config.toml
moe_layers = [1, 2, 3, 4, 5, 6, 7, 8, 9]
lr_mult_o = 4.0
lr_mult_down = 2.0
grad_clip = 1.0
final_lr_fraction = 0.0
z_loss = 0.0001
Below are experts of layer 5 (counted from 0) of a mixture-of-experts language model. Rows are named router (the router's row for the expert), gate (a neuron's input weights, with its number), up (a neuron's input weights, with its number), down (a neuron's output weights, with its number) and show model dimensions 0-191. Each number is 128 + 32 x the weight over its row's rms, rounded and kept within 0 to 255.
After each expert's rows: "comes before" lists some tokens at least twice as common just after its tokens as in all text. This comes from a sample of Wikipedia text that the model never trained on. Tokens count by the router's weight.

# expert 11
router [111  64 171 147 178 155 172 120 143 100 132  89 156 127 132  85 103 144 111 120 116 130 165 114 142  93 167 179 101  91 107 150 157 115  77 138 132  61 118 171 125 116  90 101 141 166 155 145 114 158 138  84 200 110  60  94 127 114  65  99  95 122  89 153 127 124  96 131 120 112 163 143 155 124 107 180 102 184 172  53 161  91 147 124  78 150 154 126 133 142  98 103 166 123 130  96 187  67 139 121 135 140 103 126  93 141 102 154 108  88 109 106  82 145 145  83 154  90 102  92 111 132 114 142 132 150  71 119 115 123 180 214  85 135 131 152 119 110  92 164 167 111  96 151 115 107 174 154 139 144  74 139 159 149 116 120 165 131 221  74 210  90 110 142 131 139 119 144  90 156 175 174 103 112 133 122 144 118  87 118 176 185 166  82 108 145 147 108 103 190 133 114]
gate1 [140 123 133 150  97 120 142  96 156 150 191  86 135 115 155 147  95 130 162  33 139 169  61 104 165 111 118  93 128 159 173 163 130 141  90 119 143 176  99 182 141  18 153  64 139 151 153 165 133 112 138  77 185 141 146 156 140  93 125 169 106 144 109 127 126 117 117 125 125 157 121 116 124 195 156 120 104 146  91 151 111 167  58 145 133  98 149  83 132 187 148  98 170 126 168 144 106 127 148 137 162  92 153 136 122  99 116  62 120 155 142 110  99 153 134 188 138 145 111 194 100 167 113 118  95 129 133  73 132 102 127  78 146 128 144 139  91 180 110 165 125  93  80  85 147 140 143  94  63  94 141 192 117 107 145 162  91  37 151 145 138 121 103 100 168  80  97  97  87 121 167 177 139 156 101  68 109 122 111 149 133 126 176 126 113 101 127 110 151  94 166 125]
up1 [119 170 127  60 173 171  86 122 100  71  84 159  90 155 103 166 143 127 109 190 103 126 130 200  76 189 119 168 129 141  89 126  81 123 189  99 128 105  96 106 129 130  93 121 161 119 112 177 156 147 114 140 166 105 164 160 148 111  92 163 159 146 105 125 108 149  78  83 113 142 119 116 104  97 106 112 180 109 128 101 137 109 146 109 125 169 160 160 185 143 141 161 185 108  83  92 115  83 151  98 133 111 123 163  96 132 108 121 150 107 155 159 104 122 171 125 100 152  88 174 124 141 156 137 121 119 109 159 102  86  23  76 112 149 163 138 136 165 178  61  83 154  93 119 115 134 118 148 170  99 167 144 143 140 109  97 153 170 118 168 153 171 127  86 139  78 170 108 130 132 106 121 144 143 127 120 152 165  67 205 160 205 138 116  99 102  64 139  95 184 122 110]
down1 [ 88 178 136 179 101 131 131 146 128 139 103 117 137 147 122  90 160 159 121  61 169 144 103 144 174 129 122 111 159 115 113  84 175 186  64 150 138 152 122 126 127 151 161 124  52 155 112  77 126 151 114  79 157 123 159 168 108 146 145 164  59 110 123  69 124  48 109 177 164 139 126 155 164 161 106 111  84 132 168 103 125 147 141 107 138 125 107  59 166 150 131 100 183 133 112 105 152 106 103 111 118 119 107 138 139 103 188 110 151 120  98 115 153 130 114 200 188 109 177 139  83 125  90 149 101 103 182 128 127 152 131 183 148  61 121 115 130 117  57 117 160 113 123 104 143 150 159 122 159 116  99 145 158 135 175  96  56 151 126 188 152  98 145 154 196 111  90 129  90  60 105 109  52 105 126  98 145 152 158 177  97 177 140 158 137 138 133 111  96  80 162 109]
comes before: " the", " to", " by", " in", " a", " on"

# expert 17
router [142  84 146 132 149 138 146 137 117  85 119  81 172 131 160 111 108 146 102 119 127  54 163 146 157 133 134 162  94 136 100 143 131  67 132 112 124 124  94 145  99  96 135 126 119 173 174  96 188 168  78 117 180 167 124  98 128 138  56 131 110 158  72 115 110 102 105 153 130 146 128 191 119 127 122 131  70 172 158 150 164 140 131 126  87 135 162  92 174 159 105 166 187 137 130 127 152 110 152  80 108  75  67 120 149 180 179  96  95 144 129 134  61 104 158 116 145 122 117  39  85 157 103 110  94  85  59 121 133 162 178 143 138 126 187 168 135 132  38 160 178 126  87 164 140 134 175 157 157 138 100  90 176 160 125 108 127  95 150 120 130  79 167 162 163 157  71 129  87 156 163 132  89 139 168 158 125 149  90 161 113 153 159  74 147 120 124 100 148 143 171 120]
gate6 [106 154 151 119 169 188 140 105  67 111 165  93  83 128 135 110 131 104  98 109 113 185 123 198  70 134 153 135 109 109 159 144 166  79 186 132 103 133  84  70 102 120 126  55 131 156 127  86 148  53  79 163 126 168 137  98 163 131 142 138  86 158 150 138 143  39 160 125 134 152  93 115 191 208 121  65  97 105 169  97 127 114 125 156 122 116  90 115 130 116 112 135 123  73 162 130 133 134 121 119  90 113 137 161  84 151 180 144 106 142 144 148 118 140 123 139 156 117 118 124 162 126 171 116 126 146 132 119 123 169 222 123 178 145 138  75 194 166  94 134  83 126 105 134 153  97 128 134  74 123 138 152 155 148 120 152 168 104  80 131  94  74 113 104 143 125 115 169 153  67  94 130 145 204 171 162 179 107 119 126 129 131 105 134 111 143 117  72 131  96 172 182]
up6 [100 120 139 145 106  98 125 135 121 134 142 153  58 150  44 143 148 198 103 143  89 124 126 123 102 173 175 128 147 112 121 107  95  96 148 100 151 155 114  89 114 112 120 106 147 123 143 129 130 113 155 138 191 134  75 104 156  89  60 114 128 129 167 141  96  98 150 131 115 141 134 171 121 171 180  61  82  42 121 167 126 140 112 147 160 135 134 124 154 144 112 164  97  98 143 100 112 161  98  50  76 135  92 166 157 145 170 144 124 101 111  83 123 150  77  83  85 128  60 151 128  76 178  93 177 152  86 144 150 164 182 135 146 188 163 155 183 112  79  97  51 155 106 130 131  87 147 142 131 126  80  98 126 137 164 114 168 112 139 158 131 106 146 104 173 190  88 139 161 147 113 124 153 138 151 130 156 142  91 109  71  79 142 147  61 127 152 123 148  83 173 165]
down6 [ 99 129  73 153 119 151 135 129  91 130  90 113 105  88  91 170 127 112 184 134 115 125 124  68 132 106  91  80 159 138 137 142  50 176 144  97  81 113 144 126 121  95 112 103 147 183  90  62  78 106 152 157 138  94 122 162 103 133 149 158  83 106 146 160 111  96 187 108 153  79 117 114 117 141 169 136 142 168 135 147  91 174 121 207 120 149 143 130 158 170 167 181  72 120 145 170  99 126 134 119  97 118 109 123 139 173 135 107 133 160 102 179 115 150 179 138 186  75 147  61 136 155  75  71 128 120 175 129 124 199 155 128 187 103 174 150 104 134 136 109 106  83 173 143 132 203 128  93  83  83 152  85 137 119  84 131 127 174 129 122 114 151  82 121 147 143 151 111 155 102 100 100 101 124 104 142 171 151 105 124 122 207 116 155 121  93 109 126 152 185  65 175]
comes before: "ed", "ing", "es", "ion", "s", "ment"

# expert 0
router [111  95 159 169 121 135 111 141 179 104 136  66 141  91  99 128  80 119 146  97 163 118 140 109 128  93 185 160  92  73  81  93 210  94 125  89 145  99  86 130  78  75 120 105 191 148 158 121 165 109 105 122 118 130  78 138 103 127  88  87 104 191  72 142  92  87 112 135 142 128 192 197 103 135 134 177  59 136 112 142 154 105 160 120  86 127 139 134 152 147  96 162 144 110 148 137 151 111 159  96  96 137 112 111 109 158 157 123  75 121 154 122 106  97 162 130 173 150  83  80 136 145 149 144 191 120  92 128 123 185 114 157 103 116 155 144  47  89 152 145 166 159  76 121 135 106 171 164 147 111 124 151 135 198 116  68 160  90 168  68 169  98 134 136 154 160  85 189 103 142 192 127 152  64 150 146 132 121 110 131 158 131 170  81 119 126 113 105 113 142 115 138]
gate11 [113  81 143 165 128 153 202 148 146 161 118 141  80 128 155  76 176 126 123 151 134 109 110 158  62 104 167  99 119 140 132 126 134 158 117  70 189 146  93 135 110 157 161  98 149 136 155 176 138 103 102  68  91 103 157 137 114 109 150 155 103  94 157 100 118 127  79 121 120  38 160  93 158 108 137 111 128 154 148 112 118 173 122 122  90 116 147 100 140 125  93  95 154 117 131 120  93 148 139 121 125 118 109 170 141 187  52 143 124  92 138 134 141  92 166 119 119 123 123 135 202 108 113 150 136  97 134 111 148 147 117 146 120 116 142  91  85  98 174 233 119 168 162 129 103 149  72 131 197  90 134 112 126 183 124 131 159 126 113  73  84 185 161 195 194 130 180 186 137 107 117 106 184 186 143 116 178  98 108 116 164  53  88 140 133 153 118 172  97 163 130 145]
up11 [ 98 130 139 146 198 101 133 116 181 125 109 135 103  72 167 108 119 149 146 104 164 130 150 107 165 102 119 116 152 182  69 128 135  94 132 163  58 126  41 115 149 164  98 145  62  86 139 141 140  94 107 120 102 125 150 121 149 103 123 173  49  87  86 161 134 156 103 120 175  87 129 149 107  80 159  95 124 147 152  62 112 162 111 137 109 110 139 127 126  88 164 160 158 100  95 159 139  73 154 103  96 170 123 113 136 154  84 187 136 154 117 105 102 133  96 112 124 176  97 110  79 163 119 129 150 156 102 109 122 113  71 149  94 167 155 134 161 174 190 182 147 116 150 115 104 105 160 121 154  91 185  92 144 153  61  81 106 165 156 153 101 140 189  75 178 176 127  92 183 124  85 118 120 158 135 137 168 110 158  91 193 164 115 106 117 125 113 162 103 157 177 148]
down11 [ 70 109 152 109 156 181 119 110  98  79 160 151 112 163 125 136 147 103 177 125 163 120 144 158 127 119  77 170 146 108 194 132  84 131 116 142 146 110 104 130  88 102 153 235 109 159 141 113 133 108 164 122 114 155  63 152 143  66 168  84 124 128 144  72 115 160 181  87 125 169 151 139  70 158  73 129 140 119 104 155 116 116 137 104 156 152 164 146 139 131  84  89  97 153 108 130  81 142 184 162  32 119 116 102 133 149  92 151 130 168 132 133 117 115 123  35  71 145 145 141 120  76 121 143  56  90 101 145 147 192 135  77 148 150 169  97 126 106 156  92 157  87 174  94 100 146 118 190 123 125  65 134 147 113 112 154 142 114 133 110 139 114  99 198 113  99 130 141 134 198 170  76 130  93 171 141 144 152 113 172 142 116 138 132 153 148 120  96 129 162 128 143]
comes before: " ", " 1", " 3", " N", " 4", " \""

# expert 21
router [138 105 185 133 171 139 109 169 158 111 175  64 164 116 109  98 107 113 141  86 139  57 109 142 158 130 149 179 121  98 117  88 218  80  53  94 148 115  87 141 110  93 113  93 153 177 136 129 152 132  93 117 160 178 114 147 102 110  91  91 108 143  78 147  98  70 120 101 143  72 141 162  72 126 124 164  51 200 123 125 140  97 160  95  94 179 136 115 180 176 100 132 174 133 133 113 169 127 168 122 116 126 111 128 128 137 151 116  85  87 150  94  72  60 133 114 188 121  84 115 144 110 104 149 136 131  74 110 127 166 161 140 112 111 126 142  81 110  93 154 136 175  70 152 175 161 137 130 129 154 132 117 163 172  89  83 100 112 157  93 162 115 143 150 168 151 107 171 121 148 158 127 140 121 156 157 164 144 100 171 129 126 125  80 182 136 116  96  85 157 190 101]
gate0 [138 164  98 116 153  96  92 118 168 120 112 162 125 131  88 140 110 180 131 125 169 113 145 136 127 104  65 150 108 169 140 142 110 110 244 121 129 147 142 107 133 118 151 112 130 148  91 166  45 119 204 112 193  96  69 108 209 138 130 126 125 131 105 179 164 177  91 122  56 146 109 191  87 139 132 158 159 168 127 121 136 148 162 132 176 149 105 164  99  90 133 148 104 147 130 156 101  99 125 133 225  92 124  88 113 150  84 102 171  84  85 135 155 130 141  99 153 122  61 142 157 136 138 124  74 139 147 172 126 102 198 164 170 118 132 100  99 120  34  96  88 136 142  89 136 114 109 143  86 134 119 152 108 123 114 128 125 111 143 136 124 126 144  93 148  89  86 132 160 164 111 148  97 108 110 130 142 151 118 116 143 134  85 129 135 180 158 128 164  72  52 137]
up0 [170 119 167 103 146 159 106 102  86 163  96 133 144 129 164 104  60 100 131  84 110 167 101 146 120 126 130 118 144 115 109 193 127 173 103  99 174  59 126 135 107 175 101 128 106 107 158  86 143 175 105 193  76 145 178 137 104 163 169 191 147 118 155 129 108  93 177 174 189 166 143  80 166  89 165 112 118  79 166 128 104  91 114 135  63 113 156  95 110 111 148  99  88 151 133 165 157 113 114 111 125 153 109 153 185 179 162 120 126 148 141 113 128  90 154 168 203  87 201 106 112  60  82 120 197 129 171 119 126 153  85 136  69 119  93 109 114 148 158 163 173 137  65 137 122 160 102 131 122 137 122 125 127 122 146 135 113 167 144 100 152 165 110 182  67 179 153  73  78  90 101 146 138  99 149 126  98  87 143 128 118 151 134 138  95 136 118 121 131 175 163 112]
down0 [110  98  62 174 102 129 118  88 132 120 125 134 103 153  74 160 122 159  97 171 152  68 155  73  92 153  89 127 157 108 125 120  51 110 163 111 160 100 111 163 141 125 152 132 148 120  86 135 122 100 128 123 163 121  98 134 174 112 108  82  68  95  73 135 116 116  94 109  70 139 117 208  99 105  59 109 173 157 106 145 138 160 114 121 149 147  69 117 126  80 127 133 144 132 108 174 174 137 162 125 127 121 135 145 170 163 131 155  99  79  46 171 168 180 160 108 132 117  93 120 107 171 182 162 165 151 181 153 130 165 146 161 135 155 113 115  87 134 130 146  95 122 123 128 131  99 107 111 162 139  91  72 124 173 101 212 175 166 152 152 162  94 156  72 188 137 126 132  96 184 117 114  78 156 164 111 102 142 163 132 161 139 147 133 172 105 177 145 126  59  94 110]
comes before: "\n", " The", " In", " He", " It", " This"

# expert 24
router [138  77 158 143 168 115  84 123 129 106 164 107 151 117  90 107  97 122 140  84 149 111 102 146 145  74 188 129 150  98  85 134 164 161  75 124 198 112 131 109 101 112 142 105 125 193 105 135 180 178 149 133 135 129 117 118 122 116 117 113  62 179  96 149  99 118 130 130 134 149 157 164 125 123 123 148  76 163 128 107 160 113 150  44 101 126 129 135 162 135  77 238 151 103 133  68 141  90 162  85 146 158  90  95  99 172 189 106  69 125 142 142 117 113 162 131 172 124 105  48 121 108 117 151 109 164  67  91 122 121 149 146  94  91 148 132  63 119 110 179 148 125 107 170 158  90 133 159 142 143 121 113 168 173 105  72 143  91 150  63 151 117 133 110 182 160  86 165 107 140 153 186 125 147 165 183 128 138  80 142 100 167 153 105 127 133 178  88 106 142 168 147]
gate6 [147 195 176  89 142 136 126 128 108 143 121  95 142  65 120  99 141 152 144 135 125 160 163 177 110 159 138  91  67 132 154  56  78 175 115 144 106 187  92 123 136 153 175 137  59 124 163 135 127 126 115  86 156 111 131 128  90  94 173 110  95 130 123 114 115 119 111 160 203  63  70 104 150 136 125 125 108 172 161  66 121 155 163 131  79 139 143 142 112 179 134 108 159  61 141 129 238 107  94 131 112 107 154 134 109 124  96 118 158 151 165 158 187  92  81 140  97 123 105  74 167 166 104 144 176 103 106 143 132 145  21  76 136 148 150 119 113 132 149 101 110 163  74 167 139 161 142 138 161  89 108 163 134 140 171  96  78 111 171  85  77 121 145  97 116 141 134 158 151 123 150 141 119  97 147 130 158 161 145 128 171 131  93 125 134 127 107  65 130 170 118 132]
up6 [125 128 150  82 145  83 130 154 184 168 161 129 115 116 157  62 125  46 111 145 136 159 138 151  71 176 119 156  98 135 149 124 148  66  83 118 124 178 102 117  84 104  59 142 127 113 144 112 105 101 133 134 114 165 159 141  92 120 107 100 128 134 150 156 184 102 172 113  96 112 141 107 133  80 132 128  96 149 154 209  75 102  74  95 171 144 122 171 112 139 119 132 123 152 133 133 119 125 158 149  87  78 109 155 191 140 135 128 158 156 144 112 116 154 130 169 163 159 204  68 115 130 112 127  83 135 154 146 157 201 193 103  75 152 154 110 165 143 107  83  98 121  70 190 117 164 157  80 125 153 129 186 154 150  79 172 159 108 113  88 138 148 146 119 191 135 124 164 142 101  90  91 173 133 120 110 108  87 105  84 193 140 147 126  66 137  89 127  84 106 129 152]
down6 [113 146 143 161 154 140  81 126 100 209 166 128 109 140 109 142 149 142 173 177 173  91 142 120 170 132  82 188 147 134 175 116 138 138 125 127 195 102  98 121 114 128 132  87 146 129 122 113 167 190  70 182 191 124 113  92 142 133 107 105 118 124  89 180 111 148 137 159 141  52  89 109 143 177  46  81 131 114 102  69 118 111 128  99 142 119  78 107  64 183  96 122 103 163  80 171  96 175 102 124 202 102 178 153 157 161 118 163 103  55 146 142 127 137 120  76 154  40 125 176 113 145 116 137  99 127 100 136 100 149 100 147  89 140 144 143 136 131 157 188 127 107 156 100 117 173 104 151  93 152  66 167 107 103  95 115 121 135  98 103 113  98 126 147 143 155 141 149  98 122 102 142 138 128 126  95 153 135 135 119 148  55 170 163  88 135 133 133 142 113 199 108]
comes before: "\n", "-", "==", "|", "The", "==="

# expert 27
router [134  56 179 135 159 161 126 177 110 101 156 123 137 132 122 107 129 120 126 115 139  67 182 125 140 143 192 130 147  83  83 122 168 152  88 136 177 103  89 150 100  99 149 134 118 184 145 135 128 143 134  77 191 160  45 110 119 104  74 109 108 145  95 132  79 148  71 119  91 167 177 151  71 125 115 180 109 144 151 133 124 118 165  98 125 159 184 117 163 102 132 143 135 120 134 111 154 113  80 112 148 167 106 132 128 146 141 106  98 151 165  84 104  69 133  89 147 116 119  99  75 169 111  96 139 168 120  98 101 190 159 192  94 127 147 169  97 131  76 178 140  95  71 158 167 144 148 123 153 148  39 153 125 136  98  68 150  95 207 114 138 110  93 137 186 165 120 145 105 171 154 136 112 112 137 149 133 178  65 135 160 132 160  85 155 132 145  69 115 140 130 120]
gate0 [130 115 139  90  73 112 178 108 112 115  90 140 140 127 137  85 123 144 157 119 106 152 129 105 130 127 112  73 174 130  70 147 189 134 100 108 135  56 166 153 144 166 133 130 211 196 132 168 106 158 147 119 148 125 119 150 140 142  86 185 137 134 123 148 124 139 120 125 121 155 136 117  83 119 107 174 104 155 104 120 113 124 143 150 132 159 102 112 121 159 117 123 157  72 135 200 223  75 158 150 102 133 165  87 134  83  86 123 151  92 120 155 122 146  58 135 131 111  80 137  61 138 146 134 137  81  32 109  90 149 174  93 152 183 128 106 177 134  94 145 126 118 133  83  97 103 148 163 166 180  86  86  56 182 133  76 107 155  87 150 130 158 147 127 138 140 141 160 115 125 157  88  83 135 114 153 124 109 146 195 136 112 150 147  99 104  44 174 109  98 131  95]
up0 [120 126  61 110 119 114 118  85 115  94 105 169  57 178 115 106 105 131  87 125 160 119 144 126 134 124 168 131 108 113 162 122 110  73 133 172 123 122  82 114 163 123 149 165 107 108 143 119 117 148 124 184 100 161  71 101 162 101 160 146 102 129 129 116 123  83 114 121 132 132 122 124 217 164 142 177 209 139 137 177 131 141  83 101 101 140 149 125 111 112 162 176 100 121  92 139  79 110  94 127 108 159 138 117 194 161 151 123  97 111  95 187 143  73 146 133 141 143 124 129 137  86  45 163  98  97 131 148 155 152 189  74 130 143 127 141 155  84 155 144  92 134 142 148 110  84 117  71 113 108 137 114 168  87  98 126 180 139 152 115 153 116 112 106 164 105 106 135 126  89  64  61 152 139 148 162 113  93 146 248 103 128 178 118 175 179 106  96 182  84 135 175]
down0 [ 77  40 158  80 140 125 102 106 154  64 130 153 162 105 172  90 113 162 127 160 135 155 106  87  92 151 100 156 136 126 147 143  86 139 151 146 171 163 107 131 163 176 121 105  74  79 120  97 108 108  95 102 142 145 149 128  68 184  68 164 121 141 120  98 135  70 157 117 176 151 162 127 132 120  99  46 147 161 109 135 139 130 150 137 113 105  93 161 143  60 116 120  98  90 179 201 126 103 151 107 115 213 111 119 128 122 102 118 157 140 101 122 139 169 112 118 159 113 145 133 133  81  49 120 165  69 107 137 130  95 137 122  89 128 155 156 140 101  93 104 147 194 118 156 110 120 155 161 145  81 149 133 179 142 123 183  70  58 135 117 106 110 143 114 181 149  72 157 187 156 148 142 184 148  71 140 105 123 133 154 106 166 154 140 174 114 132 117 147 175 142 159]
comes before: " of", ".", ",", "s", " in", " to"

# expert 10
router [151  85 138 156 191 181 102 156 166  94 164  89 177 118 104 113  70 157 113  67 151 125 134 141 157  90 188 165 137  77  81 143 125  99 111 119 165  87  95 176  77 125 121 154 109 157  91 143 139 176 153 124 135 132  72 134 109 124 113 111 122 165 123 166 104 108 114 148 117 129 115 151  97 118 120 168 100 157 131  89 142  68 173 110 109 136 115 135 151 176 124 168 165 115 159 115 169  91 151  87 130 103  79 131 102 129 152 119 117  83 112  99 107  83 130 118 127 127  96 145 159 126  96 113 157  81  94  98  95 135 147 145  73  96 117 169 113  74 145 207 123 178  84 208 200 146 104 130 147 179 104 131 167 186 117  76 113 110 120  94 205 125 121 123 158 155 113 168 135 193 177 203 119 128 135 153 182 113  60 146 135 156 179  97 128 113 111 147 114 163 135 137]
gate1 [143 129 174 123 116 135 103 128 137 119 134 143  85 131 137 130 177 149 129 160 180 101  63 137 138  96 138  59 145  94 128 119 117 151 117  70 125 113 110  88 129  91 130 133 104 121 123  69 167 137 128 167  88  68  65 156 103 126 114  46  94 160  83 115 172 173 193 127 128 150 114 231 170 113  92 166 145 101 103 113 136 134  97 122 146 134 118 172 142  86 110 141 123 141  94 117 118 109 185 140 155 162 153 118  88 107 130 132 129 205 188 137 101 165 141 114 107 152 170 174  96  91 137  76  91 171  77 147 130 168  82 137 138 126 198 218 118 107 153 159 146  90 163 121 156 177 131 138 100 139  97 166 192 111 129 145 106 137  93 136 100 132  65 109 137 143 133 127 175 106  95 152 114 118  99 107 124 126 141 166 155  82  91 125 132 110 130 128  32 156 172 142]
up1 [184  49 119  77 176 104 107 117 113 100 146 186 192 128 112 113 168 117 141  90 124  76 143 127 157 117 132  84 133  80 110  98 130 138 154 125 101 125 104 131 105 128 119 143 147 117 132 147 116 134  96 139 176  82  96 163 127 143 103 128 151 182 125 104 166 176 100 179 177 143 135 186 161 138  37 101 156 154 162 140 128 110  83 193 142 144  66 130  95  79 122 153 130 168 156 174 133  86 179 119 138 176  87 140  99 149 115 106 112 106 204 137 148 164 132  94 116 131 140 118 114 121 141 108 109 144 111 120 149 187 113 115  98 136 131  99 127 149 103 176  72 128 161 102 109 162 109 116 220 109 151  70 113 113 121 149 125 126 158 133  43  95  94  93 106 153 119  83  94 163 130 177  98 122 125 132 113  46 121 148  94  78 104 130 197 124 139 145  47 138 102 138]
down1 [135 128 101  83 107 147 128 169 171 118 155  91 151 160  78 110  61 135 135  75 139 166  93 175 148 158 115 183 152 104 120 168 154  90 137 147 111 118 122 222 139  79  79 176  68 154 158  64 138 146 128 142 173 144 135  83  99  75 199 155 140 142 179  93 108 136 174 166 103  94 110  49 148 125 152  84 108 156 117 140 168 111 129 109  90 126 109 108  86 118 181 119 187 120  90 147 137  68 116 125 170 100 176 142 157 159 232 105 171 129 149 126 164 117 137 120 110  89 150 131 120 108  99 104 139  91 117  74 149 119 111 148 175 155  83 114 128 139 158 102 175  85  75 116  97 116 116  67 118 150 119 165 102 132 214 119 151  82 107 126 117  91 108 158 121 103 132 137 127 150 167 127 121 136  81 100 109 144 151 116 116 100 118 141 133 133 159  84 156 151 148 167]
comes before: " a", " the", " an", " been", " also", " not"

# expert 3
router [160 100 134 154 179 148  90 163 104 113 115 104 150 109 116  78  78 111  83  78 154 112 176 120 153  89 123 157  90  83  88 142 204 112  72 119 164 105 103 148  91  73 112 114 115 163 125 119 126 197  92 110 154 134  90 170 104 122 103 109 114 159  85 149 105 115 106 162 111  87 188 144 122 110 173 158  56 149 181  99 148  91 155 134  77 177 166 108 197 149  67 170 141 144 148 116 180 122 177 132 117 137  91 123 107 131 158 123  69  92 142 170 114 107 173 132 145 143  77  76  67 111 119 121 157 124 117 103 138 139 184 150  91 120 121 171 112  80  63 152 119 166  86 165 150 109 140 152 142 172 147 132 174 128  54 107 167 122 144 114 210 119  94  95 138 166 127 117 120 123 148 131 128 124 179 139 157 136 109 160 110 106 169  95 166 137 155 160 131 179 139 102]
gate1 [ 61 144 126 131 153  88 148  57 152  35 157 104 101 113 145 150  90 125 129 166 123 133 139 104 183  95  92 121 140 149 112 162 125 139 167  63  89 136  77 143 106 125  79 155 106 128 162 103 128 128 159 156 130  89 120 147 175 115 111 131  99 116 168 121 116 140 155 136  89 111 124 202 154 184 127 143 118 136  86 139 124 164 159 106 158 107 154 138  67 173 166 162  85 148 123 140 121 131  74 140 128 147  80 156 105 142 121  97 143 123 138 136 177 153 140 128  73 135 164 134 164 143 146 127  98 172 129 107 101 119  66 107 114  97 120  49 113 125 118  98  99 120 168 121 125 189 190 152 118 150  88  80 115  93 104 156 146 128  73 134  89 153  96 137 215 123  96  61 144 144 159 130 174 129 125  76 196  93  83 154  89 171  60 179 182  98  95 109 141 156 146 108]
up1 [123 200 168 135 128 126 150 150  96 165 163 113 146 125  91 139 134  87 164  79  89  89  55 176  64 153 169 147 110 145 130 102 106 140 101 220 144 154 142 148 182 112 152 129 193  90  88 163  96 148 136 138 119 154 140  98  70 155 172 208 109 143 130 175 137 154 124 146 203 140 117 167 153 124 130 121 126  77  99 162 100 149 116  87 152 170 120 163 172 152 120 130 118  94  98 108 161 118 158  81  83 102 105 111 119  78 170 124  85 126 151 201  95  85  90 158 134  83 144 108 128  95 134  69 116 129 104 122 124  97 142 102  81 179 153 174 142 104 128 156 105  95 156 146 207 103 108 156 116 164 142 131 104 168 124  93  87 108 145 185 126 112 117 165 111 110 129 149 110  78 113 117 111 125  80 140 132  91 135 108 188  93 143 111 100 177 187  96 128 115  86 134]
down1 [118 166 127 110 162 112 109 132 177 123 109 151 133 132 116 141 191  99  88 107 125  76 143 152  75 163 140 144 201 132 107 150 167 151 174  58  97 153 129 154 122 150 179 113 140 139 169 112  93 142  95 189 115 129 109 175 133 193 136  74 122 107  83  81 159 140 181 149 151 128 116 130  36 153 119 113 133  78 126 109  94 178 104  94  93 178 137 137 147 168 143 191  99 103 130 126 109 104 147 106  86 117  54 177 116  95 149  98 107 122 171 164  88 138  75  70 155 121 127 159 111 140 154 127 117 101 105 138 138 123 112 140 136 127 126 144 106 132  93 117 118 102 161  80  99 107  84  50 139 133 159 142 155  92 101  97 133 140  87 173 133 177 171 183 144 102 129 123 190 159 110 111 126 168  87 111 160  78 151 126 178 152  98 188  85 117 185 156 108  84  92 178]
comes before: " and", " of", " in", " were", " are", " to"

# expert 26
router [123  85 143 145 144 162 100 160 157  87 145 104 147  92  97  84  84  91  78 109 155  79 135 137 156 120 148 158 140 100  94 126 163 101 108 110 167  70 109 147  97  87 101 134 150 141 156 101 205 149 130 104 132 147  84 150 131  96 115  98 109 147  47 187  84  91  64 116 142 119 153 135 102 149 128 151 120 171 120 137 132 109 190  62 107 173 134 120 214 154  60 150 140 126 143  77 173 119 152  86 112 139  86 126 156 177 139 114 107 117 114 131 116  83 127 118 181  88  93  83  85 123 146 161 120 152 104 127 102 134 181 183 106  78 161 146  96 120 108 166 150 160  76 157 121 127 211 134 171 145 107 118 117 154 110 113 113 117  94  72 139  86  99 129 176 167  95 147  88 147 138 161 154  70 119 155 169  99  92 151 184 115 159 143 151 128 149 117  99 180 191 138]
gate6 [124 179 124 135 102  99 120 144 173 119 137 169 160 148  91  64 166 174  71 130 112 126 200 111 145 127 169 141 129 129 129 148 135 125  82 206 173 177 125  55 150 167 104 210 128 136  65 111 128 139 115 144 130 146 128 148 113 117 162 121 113 135 114 185 106 166  39 130 149 182 145 114 120 139 117  86 166 105  90 127 167 144 191 100 116  85 113 122  88 142 116 155 129 114 107 121 168 146 104  70 138 157 132 128 103 123 170 132 100 100 109 141 153 133 161  83 112 131 115 123  64 181  73 134 163 135  56  88 151 101 141 114 169 148 123  63 164 122 119 134 115 130  96  97 173  70 121  94 160  67 105 134  89 135 124 117 119 132 123 180 127  66 128 114 133 108  99 112 103 142 116 146 197  96  93 195 143 185 101 118 135 111 159  92 120 156 115  99 205 123  81 117]
up6 [127 102  46 184 103 234 125 107 111 153 126  88  69 126 171 158 101 138 158 158 116 128 115 121  90 106 131 116 148 130 110 142 114 128 115  80 152 113 127 148 163 133 148  86 154 125 144 127 123 150 203 140 128 114 133 126  64 113  77  73 152 168 150  91 119  78 170 162  81 120 142 128 131  81 132 158  54 148 150 174  89  98  84 172 183 148 115 126 158 108  93  85 148 149 126 122 111 147 165  99 157 124 125  92 123 134 105 143 221 124 117  77 105 112  90 177 137 128  80 142 183 107 170 108 142 132 135 128  99 154 182 141 170  63 142 131 133 138 132 157  96 122 161 147 143 127 109 154 124 146 180 113 138  88 144 148  89 141 109 123 126 162  76 165 170 162 130 153 129 138 155 155 124 116 177  53  58  54  95  59 154 118  72 134 127 121 137  97 152 128 164 136]
down6 [ 78 181  94 166 118 116 140 168 189 154 134 107 114 141 130 138 102  95  62 123 120 117 161  99 114  24 103  83  87  91 104 125  74 105 108 149 156 153 114 197 158 110 144 126 123 122  90  79 107 149 106 142 133 143 118 121 147 113 158 130 146 111  99 113 176  93 128 140 114 130 194 152 158 106  82 133 158 146 118 159 123 148 144 143 106 134  89 178 145  66 181 129 115 120 193 165 185 106 121 134  42 133 169 148 133 156  97 124 135 164 167 120 124 208  88 126 159 129 115 100 154 157 125 155 189 141  40 134 116  77 181 104  75 176 148 170 114 185 131 148 123 160 103 124 116 164 144  61 105 106 174 122 174 152 107 125 118 148 129 142  67  64 108 114 154  91 163 115 117 126 120 157 154  72 115 174 142  97 154 118 109  90  91 145 131 171 140 121 115  92 124 133]
comes before: " |", "8", "7", "′", "6", "2"